config = dict(
    d_expert=288,
    balance_bias=False,
    router_z_loss=0.0001,
    init_std_router=0.00699,
    beta1=0.9,
    batch_tokens=[16384, 32768, 65536, 131072],
    train_tokens=219400000,
    dataset='wikipedia_en',
)
Below are experts of layer 4 (counted from 0) of a mixture-of-experts language model. Rows are named up (a neuron's input weights, with its number) and show model dimensions 0-95. Each number is 50 + 12 x the weight over its row's rms, rounded and kept within 0 to 99.
Before each expert's rows: a language model's description of what the expert responds to. This comes from a sample of Wikipedia text that the model never trained on.

# expert 0
Name-final word pieces
up17:36 60 54 44 46 76 49 48 71 40 29 57 46 47 60 36 57 66 58 65 61 39 38 39 36 48 39 52 51 37 38 51 32 59 61 51 34 56 54 57 45 64 35 49 30 46 62 55 48 37 66 45 47 67 49 43 46 52 55 38 49 75 76 43 50 54 68 42 16 57 45 60 49 57 55 55 31 39 45 55 40 39 35 62 56 48 25 60 34 61 36 33 37 29 68 44
up18:42 57 67 48 62 58 55 72 38 29 50 46 29 52 68 47 60 65 67 57 67 39 46 52 47 51 31 70 63 66 36 45 39 47 62 36 55 66 57 41 62 63 55 42 22 56 58 49 56 67 46 51 76 51 53 60 68 44 57 69 50 63 58 53 61 52 78 61 47 60 39 40 44 66 62 60 49 43 48 48 42 23 54 65 45 62 65 28 45 46 51 40 42 64 62 40
up19:36 65 36 61 42 32 28 31 39 54 53 69 36 45 27 54 57 55 57 40 42 60 41 33 46 61 55 34 65 51 74 65 60 42 46 58 47 32 68 45 37 56 50 50 35 62 51 50 41 75 55 82 71 42 61 50 64 54 48 55 61 46 40 61 54 53 64 69 55 40 43 45 55 77 32 34 43 40 46 61 52 55 43 38 60 42 49 39 49 34 46 42 46 34 66 63
up20:35 61 60 58 45 50 50 47 41 73 51 62 63 44 49 70 49 58 49 43 51 45 50 29 68 43 44 34 42 49 72 58 44 47 31 54 53 39 65 49 54 51 25 25 65 42 68 51 34 68 40 42 76 68 67 57 46 43 42 47 42 59 76 40 56 55 66 69 45 38 47 63 44 67 52 47 51 64 57 59 63 43 53 63 44 39 54 34 20 58 60 41 39 35 67 48
up21:61 66 36 44 43 33 57 54 41 54 50 51 40 60 89 66 48 59 84 50 60 43 50 34 46 53 58 45 70 43 31 24 47 37 53 46 31 43 76 50 44 67 47 59 54 43 38 48 54 39 65 37 61 60 50 47 49 39 47 44 67 61 52 35 47 31 28 52 46 73 52 51 36 47 43 44 47 77 61 48 45 58 36 50 60 52 43 42 47 57 49 39 41 38 30 59
up22:56 53 40 32 29 75 28 42 45 45 54 40 56 57 71 45 32 53 54 43 43 37 51 26 43 44 66 47 64 51 41 54 45 46 48 42 40 48 58 44 70 39 65 30 60 47 64 76 62 49 38 49 43 53 37 44 22 46 64 31 40 32 38 39 60 32 27 53 26 62 52 83 46 60 52 51 49 43 38 63 38 54 35 61 40 50 47 50 45 56 54 52 56 61 43 50
up23:54 61 49 53 59 34 53 31 48 55 48 56 49 33 57 55 51 61 45 46 42 55 47 54 37 53 66 76 35 42 41 19 58 63 53 49 48 65 51 43 50 68 53 63 33 48 61 56 48 77 35 68 54 62 65 64 30 48 26 42 83 57 60 51 56 56 39 58 29 35 58 72 44 30 35 52 34 58 52 31 50 70 45 59 42 43 55 29 45 50 42 54 55 53 51 50
up24:62 30 55 66 56 41 49 49 51 44 44 49 44 38 48 46 66 49 72 53 28 39 34 54 35 60 73 73 56 45 42 40 54 36 50 72 35 53 50 41 42 60 48 75 59 39 49 34 71 33 61 50 51 67 29 41 53 57 32 53 50 50 49 61 44 24 65 39 46 55 40 61 31 47 42 49 56 50 53 50 55 51 30 42 31 55 41 32 64 45 77 52 66 43 37 69
up25:53 73 46 55 50 66 55 54 52 36 31 53 43 72 43 68 54 66 55 63 34 55 52 46 65 37 53 63 51 56 40 45 61 52 47 36 56 42 23 62 56 72 45 43 59 39 60 38 43 42 69 63 59 56 36 40 39 50 66 73 40 50 45 31 45 49 21 43 48 63 60 50 40 54 45 54 35 37 45 40 34 71 33 24 56 47 79 61 51 55 46 66 47 44 61 60
up26:48 52 34 40 54 41 75 55 68 55 59 61 57 58 50 84 49 44 58 46 47 36 39 48 50 62 33 28 63 49 71 52 47 49 20 40 33 46 32 49 34 43 37 74 50 61 62 62 46 53 51 75 38 53 53 59 44 46 55 71 37 56 45 49 50 46 46 76 48 37 40 66 64 51 42 47 29 75 40 60 65 50 60 58 54 47 67 41 46 35 43 47 65 52 47 58
up27:32 41 59 52 69 43 69 26 50 61 31 40 48 55 50 54 65 51 35 57 71 57 41 62 68 50 59 60 51 63 55 47 44 53 49 36 52 44 53 46 37 62 36 39 44 81 65 67 54 58 59 57 50 57 64 52 45 57 68 50 64 48 55 30 68 51 46 40 23 55 50 65 52 62 56 52 41 50 25 49 46 35 63 72 62 56 46 63 42 45 51 63 34 36 83 42
up28:54 29 37 54 54 68 50 47 39 48 36 51 50 68 50 58 46 56 41 58 58 54 48 27 48 66 57 54 56 51 62 39 44 40 49 37 65 41 50 57 57 48 46 39 72 57 21 51 44 32 88 60 63 50 40 49 64 73 19 38 33 34 53 57 45 46 51 43 42 56 41 61 26 57 57 35 56 37 43 39 66 51 50 54 46 46 55 64 48 59 31 47 51 80 64 50
up29:41 79 61 49 60 51 62 46 25 48 41 25 45 47 60 69 65 51 53 31 62 41 60 54 45 51 51 64 61 37 28 59 53 54 60 40 52 55 34 52 67 55 71 31 41 36 30 39 52 46 47 31 52 73 67 30 29 37 57 61 71 49 59 56 49 61 65 35 49 41 53 50 58 55 52 44 37 31 46 54 35 38 55 59 55 70 55 71 50 43 51 54 54 45 69 37
up30:47 59 48 28 44 53 41 65 47 55 31 67 41 33 39 54 31 46 90 57 50 53 44 40 56 38 49 69 54 56 34 47 57 51 44 45 53 49 66 49 47 50 35 60 48 51 53 49 47 65 57 47 36 58 37 61 31 53 32 50 25 56 50 66 40 63 21 67 43 31 48 70 51 38 43 79 50 66 40 50 52 74 45 58 38 59 54 36 45 35 49 48 61 62 36 54
up31:63 58 63 64 47 48 51 37 39 27 48 48 44 51 62 54 53 44 32 64 48 57 62 39 57 42 46 49 23 51 37 67 36 72 68 57 50 35 44 66 64 36 45 52 31 61 44 46 64 60 48 31 86 68 51 68 42 53 54 28 57 69 44 45 38 56 36 56 44 44 62 46 53 31 48 44 35 40 67 48 57 65 37 53 32 54 39 62 41 69 63 38 63 39 50 47
up32:46 29 53 59 56 64 43 35 47 53 65 55 46 52 34 65 75 67 68 35 64 50 55 44 54 67 56 53 42 73 45 50 59 47 38 50 32 33 38 46 46 52 34 57 47 35 55 67 34 67 40 31 27 54 44 51 49 43 55 76 17 57 58 41 58 34 63 55 53 38 71 41 47 56 19 49 52 49 50 58 60 37 59 54 46 48 46 59 54 54 51 73 52 59 60 35
up33:76 68 40 54 31 66 40 36 47 44 65 74 57 61 68 49 59 50 55 40 50 56 56 52 68 61 56 42 46 19 61 69 42 60 30 66 33 57 39 43 73 63 34 47 48 40 50 53 53 59 32 58 42 48 61 43 34 53 55 42 31 61 55 71 47 52 46 50 60 40 56 52 54 46 24 53 45 66 44 63 66 55 70 65 37 56 65 56 30 53 54 60 62 55 45 33
up34:53 62 50 52 48 28 64 63 54 54 44 55 51 40 63 45 54 51 65 51 36 56 41 52 44 63 67 50 35 24 40 29 51 47 37 82 31 52 50 48 30 62 57 63 47 53 36 43 54 64 57 46 44 86 50 52 37 47 25 49 45 61 66 59 55 37 61 28 43 54 37 60 39 49 51 46 41 36 33 69 43 54 44 57 73 43 64 39 67 61 59 47 54 29 38 42
up35:37 80 51 68 43 35 60 61 64 55 51 52 46 54 29 39 58 42 57 69 55 47 59 40 67 34 30 48 39 55 59 66 64 57 71 30 67 49 58 63 43 42 44 56 60 66 28 49 34 59 62 34 43 57 40 49 63 63 53 54 65 44 62 55 49 35 40 68 45 70 61 58 40 55 48 53 56 59 49 29 46 44 49 24 33 76 41 56 38 66 43 58 57 59 59 60
up36:53 39 51 54 43 58 47 33 60 26 41 75 54 53 42 44 81 57 49 27 65 48 45 42 46 49 39 57 53 55 55 55 51 66 51 51 57 53 71 62 24 49 23 57 51 49 57 38 56 51 63 61 61 71 50 38 57 31 73 33 58 59 74 52 38 62 49 57 50 43 55 77 39 36 45 56 31 52 43 37 41 46 55 41 46 51 51 43 40 31 72 30 55 44 67 41
up37:34 47 65 55 23 56 37 65 54 53 53 49 38 44 66 43 55 63 55 42 51 56 47 52 56 43 46 54 37 51 47 37 37 64 34 37 69 46 54 56 58 30 48 47 52 43 53 57 57 57 42 36 37 48 55 40 62 27 51 44 36 35 37 58 54 51 10 38 29 53 80 30 39 82 54 54 61 47 35 60 54 45 55 53 67 75 54 53 48 50 46 60 70 56 46 63
up38:45 50 46 60 39 51 52 50 50 62 49 63 43 55 49 43 81 63 37 51 42 80 27 35 53 47 37 63 56 48 42 40 63 74 45 63 37 51 43 47 50 35 50 63 59 52 47 58 44 37 65 35 59 65 63 68 58 56 11 57 65 71 46 61 47 34 60 63 47 64 43 45 53 62 29 72 43 57 55 46 39 52 35 64 62 38 49 61 29 59 44 54 45 32 47 51
up39:51 20 28 48 65 50 38 50 40 37 70 66 49 59 59 54 43 48 55 62 42 58 57 47 33 48 47 65 54 59 49 54 46 40 49 53 44 40 54 18 41 61 61 52 77 64 51 58 34 64 63 50 51 59 33 57 57 82 33 52 49 53 44 59 36 42 51 61 54 66 39 74 32 46 55 46 68 61 26 35 44 47 58 40 54 52 39 34 36 50 38 61 53 70 67 62
up40:66 56 48 43 49 33 42 43 46 50 66 48 44 46 48 58 79 51 53 39 36 52 70 54 46 54 43 63 39 47 75 60 07 35 47 69 47 55 53 42 70 32 48 55 42 62 26 40 40 52 46 51 54 63 44 48 51 63 35 54 41 75 38 52 48 72 53 75 41 54 39 52 43 74 59 40 53 55 60 49 61 31 60 65 67 68 52 44 50 43 43 41 59 56 63 46
up41:51 41 50 69 38 57 58 50 31 67 48 33 43 57 57 76 55 53 66 15 46 65 67 51 67 42 43 53 52 45 43 33 44 35 38 53 58 56 43 35 63 37 59 68 32 42 61 55 45 54 37 30 38 56 39 75 62 55 50 50 34 34 58 63 53 42 34 60 30 42 38 45 46 47 59 50 65 34 53 75 57 74 49 43 52 43 58 40 55 39 45 53 62 60 40 33
up42:47 52 69 51 42 58 39 68 43 63 56 53 52 55 48 56 34 29 72 47 55 60 69 56 33 48 32 64 57 56 55 72 52 30 45 31 50 16 42 55 19 42 54 31 46 43 36 56 66 36 42 61 46 63 40 54 75 39 56 53 40 43 43 49 73 61 49 53 37 29 32 56 41 65 41 53 46 27 54 61 53 54 43 46 34 35 37 50 54 50 50 35 47 44 50 49
up43:37 44 38 39 46 41 36 34 51 51 50 34 50 44 45 56 60 45 67 73 42 44 60 40 42 54 61 65 44 42 52 61 33 45 51 46 55 67 35 38 47 61 53 64 38 47 54 41 43 58 45 57 45 65 33 66 77 54 50 48 61 32 42 56 31 69 59 82 69 43 43 49 59 84 43 47 43 50 50 53 47 34 33 71 34 46 66 27 51 55 35 44 61 32 63 59
up44:52 37 58 48 28 72 63 48 30 51 47 70 55 53 61 37 20 48 49 31 50 46 28 58 61 66 46 35 49 54 53 68 49 33 37 72 39 58 44 54 44 37 37 40 60 62 61 34 56 56 61 67 71 49 56 49 63 57 58 45 63 40 52 29 76 49 53 41 41 54 52 56 50 55 39 32 53 53 51 57 47 46 44 58 63 56 48 67 67 62 55 31 60 31 78 36
up45:47 44 53 45 56 52 50 54 38 43 66 68 49 63 38 61 49 57 34 64 69 50 60 62 53 61 66 58 64 55 46 37 65 61 55 50 51 37 72 60 46 64 41 55 33 40 46 62 52 40 35 50 76 55 72 49 54 61 53 47 51 49 64 54 73 25 47 35 32 60 50 83 47 40 32 61 35 62 36 53 48 41 37 79 59 71 54 67 58 48 70 51 63 42 50 37
up46:28 63 57 48 45 47 47 39 79 59 48 44 53 63 57 61 42 56 49 47 50 60 32 54 45 31 48 58 33 54 38 61 56 61 42 61 68 44 54 69 47 62 62 56 46 19 45 59 41 46 53 68 73 46 33 61 54 65 50 45 18 46 51 27 55 70 36 66 51 50 58 56 47 49 24 59 33 51 36 61 57 73 46 44 42 59 34 62 37 44 54 35 51 49 71 45
up47:53 42 30 49 47 31 42 69 32 63 49 39 39 51 47 43 59 44 52 65 39 68 62 30 62 51 47 76 42 32 58 75 40 51 38 40 50 51 60 30 46 63 56 45 54 66 45 60 46 37 30 48 35 48 36 50 59 51 46 65 68 41 35 66 51 66 62 47 22 37 50 52 43 46 56 29 46 37 63 59 51 35 48 42 71 51 54 48 52 45 46 46 54 12 56 60
up48:59 59 69 64 47 74 61 32 46 50 47 50 31 54 57 41 46 63 42 44 43 57 64 30 51 55 65 32 32 41 56 65 26 57 58 39 48 65 69 49 62 56 38 29 60 59 50 55 42 52 81 45 72 50 57 51 45 34 67 32 50 52 38 46 57 29 75 51 46 54 71 43 48 53 41 62 44 37 45 55 62 40 50 62 62 59 41 72 54 62 72 42 48 46 63 42
up49:44 44 47 57 46 43 47 51 42 42 50 70 48 46 51 29 54 42 49 43 31 57 46 37 27 52 62 60 58 48 54 66 36 30 45 66 33 62 31 50 77 50 73 26 57 43 38 45 43 51 43 41 43 53 55 67 34 25 53 75 30 45 32 66 74 64 45 32 70 48 60 42 40 43 59 37 50 55 42 55 57 50 60 34 47 50 46 43 65 43 61 28 55 46 43 68
up50:43 63 47 56 69 71 38 32 58 41 35 43 30 60 53 41 61 40 66 73 70 24 56 26 41 50 54 66 53 59 49 13 65 58 55 51 41 50 52 48 53 41 47 61 59 53 40 43 56 45 70 39 43 65 69 66 49 44 44 71 47 63 47 55 41 44 56 59 37 38 38 71 42 54 63 56 36 54 38 38 59 50 54 54 47 42 28 48 57 33 31 38 39 38 56 52